config.yaml
n_layer: 11
d_model: 160
n_experts: 32
experts_per_token: 2
d_expert: 192
d_shared_expert: 0
activation: "swiglu"
moe_layers: [0, 1, 2, 3, 4, 5, 6, 7, 8, 9, 10]
router_score: "sigmoid"
normalize_top_k: true
routed_scale: 1.0
balance_loss: 0.00109
balance_bias: true
router_logit_norm: 1.5
init_std_router: 0.0397
lr_router: 0.000886
vocab_size: 8192
norm: "rmsnorm"
norm_eps: 1e-05
tie_embeddings: false
optimizer: "soap_variant"
lr: 0.00458
beta1: 0.95
beta2: 0.98
grad_clip: 2.0
batch_tokens: 32768
seq_len: 768
train_tokens: 271200000
steps: 8277
dataset: "wikipedia_en"
Below are experts of layer 7 (counted from 0) of a mixture-of-experts language model. Rows are named router (the router's row for the expert), down (a neuron's output weights, with its number) and show model dimensions 0-159. Each number is 50 + 10 x the weight over its row's rms, rounded and kept within 0 to 99.
After each expert's rows: "raises" lists some tokens whose logits its average output raises strongly, later layers aside. This comes from a sample of Wikipedia text that the model never trained on.

# expert 23
router:54 37 34 68 47 57 46 55 57 41 49 44 53 44 50 30 48 47 53 70 53 51 51 44 43 50 54 69 58 56 55 52 56 44 60 67 41 43 42 49 50 58 71 66 30 40 54 48 36 41 47 50 39 47 51 59 51 54 64 62 43 39 31 52 41 45 58 36 42 58 25 53 39 46 65 48 44 45 40 26 52 33 58 33 72 38 47 35 61 60 59 57 55 40 51 57 63 44 46 58 50 47 56 47 58 48 55 46 49 52 55 52 58 52 60 43 62 55 56 57 51 48 26 57 56 31 69 38 55 61 64 37 49 58 53 65 50 70 34 62 49 54 53 42 51 54 42 56 61 68 45 64 43 31 54 48 38 52 55 62
down0:49 47 42 48 60 42 46 50 60 54 56 55 70 61 64 51 48 48 38 42 66 55 82 66 34 42 40 53 42 57 44 48 47 48 59 53 53 60 54 74 49 40 54 59 57 52 61 59 37 57 40 64 56 37 52 35 55 45 52 33 36 50 63 53 36 50 48 53 56 45 36 72 65 53 51 53 55 59 36 62 61 60 55 53 62 53 48 46 56 49 42 54 44 35 43 57 55 53 45 50 54 51 49 46 28 60 52 57 57 55 38 49 44 43 52 48 38 44 58 36 77 39 44 44 41 65 47 56 44 37 59 44 51 44 57 52 45 38 46 59 28 39 35 35 40 43 38 37 38 73 46 40 49 50 33 72 39 63 56 37
down1:44 55 48 47 59 53 55 44 61 47 54 72 38 64 58 48 52 38 34 66 26 47 47 51 52 76 46 63 59 50 34 58 28 63 31 52 41 64 52 57 53 50 59 58 56 56 50 60 33 45 57 59 37 48 56 52 34 33 54 35 58 54 46 39 48 60 64 45 55 48 31 56 68 59 44 59 54 55 55 51 36 33 49 30 48 48 48 45 67 57 51 45 30 59 63 55 54 63 52 44 42 49 48 46 47 57 53 57 45 51 49 37 34 52 60 35 63 39 56 51 60 56 52 75 43 56 50 48 53 49 49 46 70 56 56 62 46 41 62 44 45 53 50 65 37 58 38 32 43 47 58 65 66 51 51 40 36 35 63 56
down2:45 47 45 54 50 36 53 31 42 59 56 36 34 53 35 48 50 47 49 55 61 29 64 56 48 49 67 43 60 49 45 44 56 55 43 44 49 55 60 65 54 36 56 57 38 46 38 55 48 45 69 49 49 50 41 42 59 46 66 54 34 44 67 45 56 57 35 61 49 42 59 42 55 30 66 42 56 36 38 51 38 55 64 48 65 53 48 66 56 56 53 63 65 73 53 63 48 56 51 42 51 60 54 40 45 42 53 62 58 54 46 54 44 45 62 59 43 65 62 76 59 25 49 62 56 55 51 35 48 63 45 51 45 63 68 56 46 48 53 44 46 37 48 41 37 33 43 43 48 57 49 62 49 42 59 61 38 20 33 43
down3:54 55 48 52 48 54 46 41 49 50 57 61 62 54 60 66 41 46 48 45 60 39 52 46 38 46 70 42 37 45 59 68 52 43 42 53 46 18 56 48 52 46 39 54 55 53 36 49 40 49 45 45 63 55 64 53 50 61 43 41 63 55 47 52 38 41 57 49 49 52 46 56 38 41 44 48 56 63 62 53 42 31 46 49 69 58 35 55 36 42 45 52 50 53 43 44 39 43 42 44 46 41 81 71 62 54 66 42 68 45 52 49 43 40 69 44 43 41 41 53 46 45 49 61 43 37 64 65 62 68 59 43 49 28 59 39 51 53 52 38 38 61 43 59 59 41 32 67 67 53 45 49 60 25 66 52 46 68 40 52
raises: " and", ",", "-", ".", " "

# expert 24
router:49 40 41 41 69 43 64 38 52 55 47 38 31 56 60 53 40 36 56 60 45 52 51 70 34 63 46 43 60 49 38 56 42 43 55 50 62 52 44 36 39 56 49 40 37 46 61 59 48 47 56 40 66 71 61 65 44 39 53 44 46 48 40 58 47 56 47 47 30 66 50 72 41 56 53 45 25 51 51 48 56 67 42 44 55 49 48 28 50 40 58 53 36 62 46 52 50 51 41 67 68 55 61 62 38 62 41 61 55 51 50 46 59 41 53 55 71 28 65 55 49 45 30 38 38 45 39 42 63 43 43 64 65 56 52 45 40 58 52 46 58 52 45 61 26 57 53 60 48 50 51 33 58 61 41 43 54 41 43 47
down0:72 61 43 52 52 30 40 55 63 54 53 48 52 51 52 53 64 54 68 43 61 48 38 39 55 43 60 42 59 43 51 33 68 65 53 49 46 42 54 48 38 46 56 50 39 49 40 64 49 54 49 38 26 35 58 55 55 53 42 52 53 56 48 35 50 44 51 46 76 49 42 63 56 59 56 53 43 55 46 40 34 60 66 53 44 61 45 54 38 68 30 41 43 46 69 54 47 35 51 61 51 55 55 43 59 45 50 57 51 45 60 68 41 54 45 69 62 67 56 42 44 67 45 50 39 44 50 39 58 54 48 79 51 44 48 38 48 41 45 32 76 37 40 50 53 51 30 40 47 45 53 38 53 72 66 56 50 56 52 51
down1:44 14 56 37 47 50 53 53 56 42 63 47 63 39 46 57 46 39 33 54 57 60 51 45 52 64 32 51 65 40 53 61 36 48 48 50 40 48 42 65 54 38 68 68 50 35 39 47 41 39 57 51 50 63 58 56 51 42 45 55 46 49 51 53 25 58 43 63 54 42 44 38 54 52 34 49 29 56 44 37 52 45 61 62 51 66 51 44 50 43 55 45 53 59 55 51 49 45 65 56 48 36 52 64 46 47 39 45 47 57 56 50 55 52 58 53 62 49 41 37 49 51 53 46 47 37 70 63 46 39 54 60 68 36 48 52 39 67 79 56 78 56 42 55 48 50 46 35 55 50 28 75 44 43 46 61 53 59 46 45
down2:59 50 38 42 51 55 59 55 39 49 28 62 35 45 33 73 53 56 45 46 42 34 62 38 54 53 55 43 45 68 49 54 58 66 43 57 55 70 51 32 51 41 62 69 31 40 36 47 51 60 50 63 37 66 52 57 48 48 35 56 54 57 63 54 43 47 58 53 53 57 65 41 48 78 49 38 49 56 63 37 39 65 48 47 43 40 37 44 37 62 43 48 67 51 46 56 38 54 56 61 62 55 50 51 59 43 41 67 49 47 47 44 25 44 52 72 41 56 62 49 54 37 62 44 53 44 59 39 63 56 31 59 60 52 65 43 52 60 47 30 58 60 63 42 53 54 46 44 56 42 43 58 48 46 50 45 54 33 57 49
down3:24 36 46 52 49 55 66 42 50 63 51 65 56 51 50 50 56 39 38 33 61 54 47 54 59 57 68 45 55 70 32 61 38 44 47 73 46 63 40 63 47 51 42 43 52 43 61 65 49 43 37 55 70 54 40 53 58 60 50 47 66 61 48 52 60 36 35 67 40 60 44 43 51 64 46 55 45 47 49 40 36 49 40 40 48 44 47 53 32 40 50 55 48 85 51 44 58 48 40 41 54 63 57 51 48 53 45 37 49 52 42 36 45 48 78 45 32 50 52 58 55 40 60 57 57 53 54 60 49 50 45 40 54 45 69 64 54 53 57 54 51 54 65 56 50 60 44 34 56 42 49 61 35 36 66 60 35 58 49 59
raises: ",", " of", " in", ".", " and", " to"

# expert 2
router:45 62 58 57 44 45 50 62 38 51 34 42 51 70 68 65 59 57 48 32 45 43 57 30 44 49 47 39 46 50 47 39 25 58 45 40 58 33 45 40 44 49 62 44 60 52 53 50 69 54 65 47 40 43 39 52 43 48 50 44 52 51 32 33 54 45 55 40 60 41 64 37 58 55 71 25 53 58 50 25 51 57 68 57 64 61 47 57 46 53 39 43 53 47 32 40 57 68 55 48 53 56 57 51 52 56 66 55 40 51 66 43 49 61 60 44 47 33 43 46 34 67 43 48 39 31 51 51 48 50 40 68 50 40 47 55 52 53 62 32 52 62 65 54 69 38 66 60 52 42 48 48 53 62 49 56 53 47 40 43
down0:60 60 67 61 55 48 42 49 70 56 36 63 39 38 48 56 45 53 44 42 50 61 41 58 56 42 31 48 66 43 58 58 58 62 59 56 52 53 31 41 68 44 51 52 63 44 65 35 60 42 63 64 51 54 57 59 45 45 42 58 41 54 36 39 54 64 54 53 57 34 53 66 60 48 51 73 46 60 53 59 45 51 46 52 37 63 28 49 54 56 50 56 39 42 56 43 54 60 60 59 46 38 40 52 47 57 34 45 69 43 52 39 47 46 37 64 64 40 55 54 56 67 51 35 57 49 58 45 55 55 73 46 44 62 39 62 46 44 45 42 45 25 37 50 45 70 54 41 62 57 34 31 41 46 71 41 47 48 40 56
down1:36 41 62 40 57 53 55 55 46 49 62 45 43 46 61 53 39 44 45 42 62 33 70 47 53 56 44 71 62 39 44 49 63 48 66 50 34 43 38 64 51 53 34 60 59 38 51 64 47 66 38 44 38 42 44 42 55 59 50 46 45 42 60 51 50 54 58 61 42 53 54 48 58 75 47 48 47 64 44 52 42 37 56 31 41 46 67 60 58 34 41 60 43 56 52 55 48 64 55 59 56 63 12 45 58 58 39 60 42 51 50 38 68 47 58 54 52 45 41 49 58 50 45 53 69 61 40 53 37 44 37 50 35 53 69 41 41 42 34 70 49 43 52 64 39 38 55 49 58 57 58 58 42 47 49 66 37 43 50 66
down2:56 53 34 56 60 53 36 48 62 59 59 33 74 50 54 67 40 47 42 39 61 76 54 40 54 51 80 45 29 53 56 47 49 47 48 33 57 48 57 42 40 50 51 48 51 53 42 61 56 61 45 52 45 40 62 66 38 49 51 48 28 66 48 53 58 52 54 31 41 67 55 57 58 51 57 58 42 44 34 51 64 42 48 42 32 52 51 54 51 50 49 60 46 59 56 56 44 30 43 33 32 44 61 38 58 51 49 37 52 45 55 35 62 50 36 45 54 40 57 26 57 48 48 59 76 48 47 46 36 60 47 44 47 65 34 51 44 37 52 53 52 51 40 46 63 49 58 52 72 51 59 39 59 50 44 48 49 62 64 49
down3:67 46 66 57 49 66 47 54 59 55 37 48 69 59 63 47 44 70 67 47 51 50 42 47 55 60 53 49 57 49 27 61 43 49 52 42 56 42 64 43 53 45 43 58 55 45 43 61 44 56 47 52 42 42 44 70 44 54 55 48 56 59 57 56 54 31 40 48 33 45 41 49 51 58 30 78 53 37 56 48 40 41 37 59 38 46 61 48 49 43 59 46 52 61 54 45 60 41 62 67 44 44 57 61 41 87 52 47 51 53 59 59 59 45 33 50 55 56 37 58 41 66 37 49 59 53 62 53 67 55 53 44 68 45 65 60 63 46 40 63 57 42 62 52 31 61 58 39 53 54 43 69 51 39 50 45 43 52 71 44
raises: "-", "an", ".", ",", "le", " and"

# expert 7
router:50 37 45 49 60 51 34 62 48 41 28 47 43 55 57 60 55 39 57 61 72 40 58 47 38 53 64 41 63 69 42 56 50 37 49 52 37 49 60 36 56 48 36 43 40 55 54 57 38 55 56 66 44 55 36 37 56 50 49 52 58 68 52 60 57 62 53 47 38 53 80 53 50 51 46 54 38 37 56 48 70 48 46 56 54 49 42 39 45 65 66 43 29 60 31 46 53 32 42 52 58 61 59 50 45 55 37 49 47 54 43 34 53 59 51 61 67 39 33 55 45 42 51 55 41 49 39 50 55 63 51 45 48 46 36 61 51 66 63 47 51 56 39 34 45 50 58 44 60 40 30 47 28 43 32 29 55 64 56 40
down0:69 61 41 33 48 59 42 42 49 67 46 53 54 61 63 49 51 45 45 44 56 60 33 51 40 60 39 69 35 44 55 36 37 58 64 60 58 63 51 56 57 42 49 58 42 50 54 53 66 57 38 49 48 38 49 43 48 56 52 70 52 45 55 74 47 58 51 51 39 47 51 50 47 62 39 47 52 47 50 43 42 51 27 52 45 59 30 69 50 39 40 52 38 46 39 45 53 43 56 41 31 75 53 58 52 31 55 38 45 52 45 48 41 69 43 53 63 69 33 59 47 43 38 55 53 44 55 38 53 48 34 45 41 62 55 42 38 60 49 51 62 65 39 48 56 35 51 63 48 56 53 84 65 38 49 51 58 63 56 57
down1:33 58 57 60 58 44 39 63 37 56 50 59 41 59 38 65 49 50 64 57 53 46 49 47 52 55 30 43 51 35 49 52 35 43 43 47 67 38 37 59 59 52 44 45 41 58 61 53 65 55 49 50 47 50 41 48 38 45 58 44 41 62 48 52 58 37 58 53 53 42 66 57 41 45 41 55 40 46 49 52 46 56 56 36 46 57 44 59 63 67 56 42 29 63 56 31 48 50 47 35 67 40 28 49 61 59 56 64 45 22 61 47 39 34 55 34 56 52 63 57 71 64 34 49 45 40 42 69 44 63 61 57 51 35 49 60 36 55 58 39 55 49 54 37 49 50 42 32 41 46 61 46 51 22 39 51 34 40 45 48
down2:34 42 52 49 37 55 40 48 63 58 40 64 37 58 35 42 58 51 34 41 48 57 62 37 50 50 61 48 35 42 63 49 45 52 44 43 49 35 46 44 54 63 64 47 56 48 36 55 56 54 49 27 31 44 47 59 55 44 45 55 36 46 39 51 73 53 72 45 51 41 48 49 35 45 57 42 49 61 51 41 57 53 50 55 41 55 37 39 52 56 61 71 55 54 40 51 47 45 45 37 54 48 41 38 55 62 49 55 47 51 45 51 45 43 57 35 27 48 59 47 63 24 47 44 78 41 55 46 56 45 37 51 46 41 58 53 38 49 72 60 61 45 67 42 56 41 35 53 68 30 37 67 47 62 53 37 53 51 69 61
down3:57 43 55 47 45 47 44 43 45 55 63 59 59 57 58 36 49 58 42 55 64 43 42 42 42 69 32 41 48 66 52 43 34 48 47 59 53 53 33 35 44 38 58 38 49 36 57 64 50 58 44 55 60 75 69 42 40 54 48 59 31 58 63 39 50 38 51 57 56 46 62 51 48 39 37 35 60 46 50 44 53 57 61 32 46 68 57 39 37 48 49 60 40 64 57 64 36 41 45 31 46 43 51 57 48 55 43 70 37 59 59 44 62 41 59 49 51 50 57 38 64 69 43 44 29 36 32 31 49 42 54 46 46 56 34 47 53 58 48 41 43 51 55 61 21 42 46 61 63 36 49 37 48 42 47 48 60 45 43 52
raises: "1", "2", "3", "4", "7", "9"

# expert 0
router:50 46 51 31 51 65 45 45 46 58 50 52 56 38 53 65 59 60 55 50 51 51 51 53 58 49 50 44 54 42 37 45 62 55 46 43 48 56 45 49 58 52 48 27 68 64 61 35 44 36 48 53 31 51 51 63 53 68 38 67 35 54 33 35 40 60 55 67 49 56 43 38 36 46 68 41 32 39 43 48 41 48 22 50 46 57 63 24 48 46 42 40 39 52 49 53 47 44 44 60 70 48 51 40 37 46 45 52 57 45 35 43 66 39 50 63 60 51 51 68 65 44 66 44 46 46 60 44 67 55 45 55 44 52 37 63 69 54 47 35 47 34 53 49 39 41 49 46 45 33 57 50 27 68 38 46 41 51 53 56
down0:56 51 61 64 53 42 51 56 46 56 48 77 45 50 37 40 61 47 45 50 58 29 56 55 28 65 58 62 41 63 42 63 59 47 59 62 58 43 55 51 44 70 41 54 54 63 29 53 55 64 38 57 42 48 25 43 71 50 59 51 41 71 48 47 54 69 48 54 44 58 62 48 31 53 31 46 43 39 64 44 50 57 52 36 43 73 36 59 49 60 56 58 50 61 59 56 51 45 50 41 53 43 42 74 43 52 45 56 44 53 49 56 44 40 42 63 61 34 42 60 60 67 58 56 41 52 37 53 52 45 53 32 47 55 42 40 45 49 47 44 51 42 33 37 52 48 41 56 56 44 33 50 43 50 29 60 38 42 51 62
down1:61 73 54 34 23 73 46 35 24 50 47 61 44 52 58 74 56 56 52 77 41 56 38 60 41 51 45 47 47 59 37 53 60 34 52 63 39 67 51 53 38 43 41 43 43 60 48 46 47 44 55 53 48 47 73 51 43 49 43 48 61 57 37 39 37 36 64 47 40 54 59 57 64 59 60 65 27 45 67 43 37 44 57 56 54 47 44 41 47 46 48 43 50 57 43 50 37 54 47 51 59 59 39 40 43 62 50 48 48 39 52 40 51 41 58 41 45 53 45 61 48 60 39 44 57 57 45 53 45 54 49 69 56 32 68 49 78 56 60 46 62 55 54 60 40 55 50 37 50 57 43 53 47 39 41 59 46 47 47 51
down2:81 48 58 52 65 62 37 54 61 46 44 57 61 55 53 60 49 36 59 38 38 77 56 29 59 38 72 57 61 42 53 50 63 65 44 49 43 55 57 44 45 37 55 39 40 47 49 47 58 49 53 41 63 51 55 45 56 45 56 50 43 56 48 55 54 59 46 60 43 57 41 59 59 54 42 54 63 68 58 48 53 63 61 48 59 57 62 63 46 46 48 54 49 50 54 64 59 44 46 65 49 69 51 52 56 65 62 50 34 50 49 52 64 42 59 44 87 55 28 40 49 47 42 40 44 49 47 52 28 48 45 35 53 29 43 51 41 52 38 57 60 45 41 39 45 49 42 45 46 46 66 40 54 58 40 74 47 50 44 63
down3:43 55 46 45 35 66 57 47 54 42 64 47 52 55 67 45 49 40 55 46 46 67 53 49 57 59 51 46 61 36 36 55 47 57 49 48 43 48 29 54 40 51 61 58 44 61 57 57 39 52 34 50 39 52 62 55 52 46 38 63 54 49 50 47 54 41 52 60 51 52 55 47 55 64 36 58 42 44 43 48 35 44 35 69 59 51 54 25 57 37 48 35 35 56 60 74 37 50 55 41 54 72 26 44 43 56 60 47 55 70 61 60 41 63 46 51 49 52 56 44 59 62 57 51 31 46 45 49 43 54 48 51 53 53 57 55 50 53 50 77 75 42 36 52 47 33 48 53 49 50 42 43 47 30 53 54 75 77 32 56
raises: ",", " and", ".", " in", " of", " on"

# expert 14
router:51 58 54 47 49 35 45 42 43 52 45 58 69 42 37 48 68 43 40 58 67 43 63 36 63 45 42 41 49 35 60 65 59 46 85 52 46 44 45 68 48 52 34 50 49 33 47 34 50 52 35 48 48 45 58 54 36 54 64 40 33 40 49 54 52 52 55 46 57 43 46 40 33 50 44 41 64 35 54 59 59 38 67 54 57 47 63 48 50 55 57 37 36 55 47 43 51 52 63 49 39 60 62 61 51 57 37 62 57 55 38 50 66 55 50 35 58 45 56 77 74 53 47 60 39 53 55 48 52 38 53 57 30 43 47 53 40 47 49 48 50 57 42 68 64 35 45 62 55 63 53 56 62 38 67 45 56 64 43 52
down0:37 46 61 52 40 50 43 40 62 39 50 46 46 63 44 68 34 55 30 47 57 40 53 38 53 45 35 70 51 46 49 48 64 38 48 65 46 36 45 66 47 35 57 37 46 40 44 36 43 55 45 41 40 55 32 46 40 63 46 39 42 37 41 37 68 33 52 40 53 51 40 54 40 46 61 32 45 49 49 58 53 41 47 28 41 55 44 49 56 48 45 34 43 63 62 63 43 46 57 45 44 52 36 46 56 64 46 65 33 49 48 52 33 62 45 47 52 47 37 58 39 40 54 60 42 56 57 57 40 54 42 64 43 60 59 31 55 36 43 41 52 57 75 53 48 57 53 55 58 53 16 46 67 40 45 65 51 57 49 50
down1:62 25 37 63 42 61 44 45 70 49 52 50 50 48 58 58 55 54 57 38 36 62 61 51 61 59 55 46 53 48 46 53 46 51 38 20 48 36 27 45 66 41 48 51 58 48 62 46 58 44 48 67 56 40 73 41 54 45 49 46 50 64 61 43 56 52 40 44 58 60 62 60 60 51 45 51 61 50 50 41 40 65 66 71 46 51 44 56 40 64 45 52 52 52 61 47 52 34 45 60 44 37 47 63 46 59 40 47 34 38 53 53 52 49 53 40 55 68 59 68 49 40 54 60 43 40 38 48 59 42 51 56 69 70 58 49 60 55 47 60 40 38 35 54 64 62 63 45 41 34 36 40 41 43 56 76 58 52 52 62
down2:47 51 54 52 62 49 48 51 41 48 51 47 50 48 47 43 50 43 49 43 50 53 46 57 40 43 60 47 36 37 48 30 57 45 63 56 48 85 63 42 57 78 38 54 45 50 63 46 40 62 56 33 26 48 59 51 55 47 57 22 61 42 59 25 37 61 56 48 41 48 41 48 40 43 45 42 42 48 54 46 53 58 40 35 43 53 41 62 46 52 52 43 45 56 47 43 49 34 59 47 40 47 60 49 47 46 39 55 60 51 55 47 49 35 49 45 76 46 59 62 52 66 59 58 48 61 43 71 41 60 68 55 59 41 65 56 56 55 40 50 41 56 42 62 35 32 47 61 51 56 72 39 59 38 30 47 47 34 57 61
down3:53 57 50 42 43 47 64 56 56 60 58 53 53 38 42 53 36 52 44 38 62 69 51 26 37 52 46 52 58 46 51 46 37 59 64 45 59 58 42 51 50 41 48 49 42 52 48 35 42 61 45 67 36 44 53 47 32 40 47 50 50 52 69 31 39 59 55 55 64 45 39 54 72 50 45 35 61 60 33 41 55 39 51 45 52 43 50 56 62 23 49 44 65 40 60 56 56 48 45 54 34 62 40 58 36 60 55 43 33 50 46 41 55 70 45 54 53 61 55 62 68 41 56 63 50 35 48 30 47 49 28 59 48 53 60 69 54 42 45 47 63 61 52 65 60 37 53 65 47 49 42 40 26 60 42 54 56 60 39 42
raises: " and", ",", " of", "-"

# expert 30
router:39 33 50 62 51 56 46 63 55 73 53 35 54 50 55 52 49 50 41 39 52 69 51 56 48 43 38 31 35 56 49 56 36 53 48 45 35 64 66 56 54 49 54 54 59 55 60 41 41 56 48 54 32 45 43 67 55 44 53 40 58 57 54 62 57 61 42 69 55 58 50 66 34 67 52 59 57 52 69 45 39 55 38 62 47 54 32 46 55 53 52 60 54 41 49 51 35 68 62 57 58 51 39 53 54 44 76 54 45 53 47 61 36 43 58 32 40 66 40 61 41 43 60 32 57 59 34 40 41 45 58 35 57 30 59 49 37 45 47 67 67 42 40 42 53 52 67 47 39 60 52 60 40 41 35 60 44 44 54 39
down0:61 56 64 54 40 61 51 52 63 47 56 36 51 64 44 42 56 49 54 28 53 66 41 39 40 71 27 55 47 38 56 50 51 66 46 50 50 41 66 57 50 44 75 61 47 45 55 44 43 52 41 37 50 31 60 38 42 68 53 45 41 48 47 56 60 41 37 71 50 50 54 50 55 47 55 50 60 34 48 67 45 55 50 53 67 63 55 62 36 55 51 48 39 44 63 55 43 42 52 62 32 36 55 61 56 55 54 43 33 59 44 39 58 60 48 23 43 49 54 64 53 49 40 45 52 39 59 61 54 53 52 66 59 31 61 52 61 58 57 44 35 58 46 57 40 75 53 47 64 59 42 52 56 35 51 31 58 43 59 39
down1:41 50 28 46 39 48 68 60 70 41 52 46 63 73 58 42 62 48 49 52 52 43 59 67 51 72 49 35 57 54 64 35 47 41 54 53 53 42 42 76 57 54 60 63 41 47 61 44 52 47 60 63 58 45 42 38 54 47 48 41 32 59 46 34 34 32 48 47 62 47 67 44 53 54 58 44 55 58 49 57 43 47 35 52 46 45 45 55 61 45 50 49 51 62 42 56 30 47 43 56 36 44 56 48 55 37 36 49 61 69 56 43 48 50 40 62 19 60 41 54 42 44 60 57 64 64 49 39 58 59 43 55 49 56 33 42 45 34 46 54 74 59 51 48 45 47 47 52 40 50 56 43 47 59 58 46 32 35 67 41
down2:70 64 55 57 48 47 55 40 73 31 41 69 54 60 53 44 53 50 48 54 48 58 29 54 50 43 58 56 43 64 44 58 52 43 53 46 27 59 58 51 55 61 57 48 48 44 43 55 65 48 43 50 42 53 63 69 46 28 44 25 41 39 49 63 61 34 46 58 60 52 31 46 55 35 44 42 58 48 44 43 45 47 47 55 42 53 54 32 53 70 47 50 42 41 74 56 32 61 61 47 44 51 53 54 44 69 62 54 63 55 49 54 43 43 56 44 62 54 40 56 50 69 48 42 60 59 37 60 63 49 45 52 29 41 44 59 46 28 53 51 59 58 51 42 30 53 52 50 39 39 68 42 52 54 46 49 51 70 60 34
down3:52 55 51 59 35 46 57 57 45 38 45 49 33 45 53 54 44 52 35 58 67 38 69 49 52 50 47 53 52 57 38 39 37 59 71 46 43 52 35 53 40 33 43 58 56 52 63 46 62 46 42 37 65 33 53 70 60 64 46 45 38 53 57 31 46 48 54 51 53 47 48 47 63 38 50 44 51 54 75 59 46 39 53 50 52 51 47 34 60 41 66 51 63 41 70 53 36 55 46 50 36 43 62 48 41 54 32 43 59 54 59 49 46 40 44 56 61 48 40 46 66 35 47 47 13 53 53 48 59 62 43 59 34 64 53 44 46 39 49 45 64 54 56 58 68 47 58 49 68 46 61 44 43 62 42 60 50 36 46 75
raises: ".", "ish", "ales", "i", "ih"

# expert 29
router:57 54 56 45 57 39 67 59 51 41 50 48 46 65 51 35 45 52 74 27 44 44 60 53 66 66 57 53 41 43 43 53 72 48 45 43 44 66 40 56 65 61 56 30 43 49 44 61 66 60 36 60 63 51 42 54 55 66 46 54 61 50 65 43 58 56 51 50 36 46 48 46 55 59 59 57 38 54 63 41 55 49 58 46 50 45 36 52 47 30 41 46 54 39 45 56 46 47 62 40 72 40 38 41 43 45 52 46 43 54 68 59 50 60 45 50 45 71 44 40 64 35 40 59 65 51 59 43 38 58 42 44 56 50 50 74 66 64 43 36 46 52 57 53 66 58 54 55 20 29 44 56 62 54 46 48 46 42 45 51
down0:52 46 60 35 58 56 53 35 37 55 58 60 41 28 55 44 49 46 44 47 35 07 50 59 52 39 56 54 56 47 41 62 58 50 58 37 36 44 56 48 35 54 44 65 52 59 45 48 65 61 47 52 61 47 44 49 37 36 58 45 46 56 52 45 59 64 49 49 56 52 49 58 37 55 59 43 71 63 56 51 46 60 41 54 42 54 40 63 51 57 42 52 47 37 56 59 59 46 56 49 26 40 59 43 47 59 39 65 50 55 55 60 58 46 53 46 64 44 51 30 60 30 57 54 75 46 42 49 54 32 30 68 49 49 45 36 37 43 49 54 32 43 52 29 39 66 37 58 54 47 48 54 54 45 55 49 54 59 29 49
down1:39 48 56 57 65 34 44 32 45 50 58 37 66 60 66 62 72 43 43 51 53 61 36 45 54 35 45 44 54 55 49 50 45 52 53 30 41 69 53 47 36 45 56 59 37 42 67 43 53 63 59 53 50 47 55 55 58 48 56 56 58 67 45 25 62 45 48 38 46 61 73 48 49 43 62 41 46 58 48 47 29 42 46 44 42 42 40 56 51 50 46 45 41 43 46 65 51 31 47 52 53 59 31 65 32 48 61 53 43 39 55 54 57 51 39 34 35 65 61 55 43 62 69 41 49 52 48 48 43 45 28 47 58 34 41 42 45 49 52 29 44 49 46 48 36 49 41 42 70 41 64 54 56 50 50 47 59 58 36 67
down2:38 31 57 57 68 69 46 61 45 41 43 47 39 59 51 46 59 45 37 46 55 68 61 43 56 36 55 48 58 50 48 48 50 36 40 57 67 52 64 21 62 49 55 76 55 35 47 63 61 59 57 28 44 52 67 55 63 54 52 50 50 45 69 59 51 35 55 40 41 51 46 48 49 69 67 61 56 66 49 49 54 43 41 37 47 61 46 50 30 54 43 42 44 42 41 52 58 46 47 40 48 57 52 55 46 36 69 49 68 55 60 44 54 55 49 47 46 51 56 37 38 32 36 56 63 66 44 48 54 57 45 68 56 66 38 54 68 62 57 54 38 49 63 46 52 47 39 46 58 56 45 43 63 47 34 44 63 46 58 37
down3:48 44 43 55 64 59 47 70 57 63 57 49 53 49 51 66 42 55 29 36 35 37 59 52 72 45 27 42 45 55 52 55 42 46 45 63 65 59 39 53 47 50 42 46 44 46 36 53 48 53 65 49 52 35 60 42 53 41 51 47 55 48 60 42 58 56 44 54 63 55 56 51 41 62 48 68 39 44 62 67 41 68 58 58 62 56 58 54 37 58 41 59 43 55 18 58 60 54 37 38 45 48 55 61 49 43 45 56 39 59 69 64 60 44 58 53 29 57 48 44 58 43 44 59 46 48 61 34 52 50 40 37 55 61 55 44 45 62 54 61 34 55 55 41 39 62 39 54 35 78 45 52 58 42 55 51 68 54 73 48
raises: "or", "un", "at", "on", "as", "."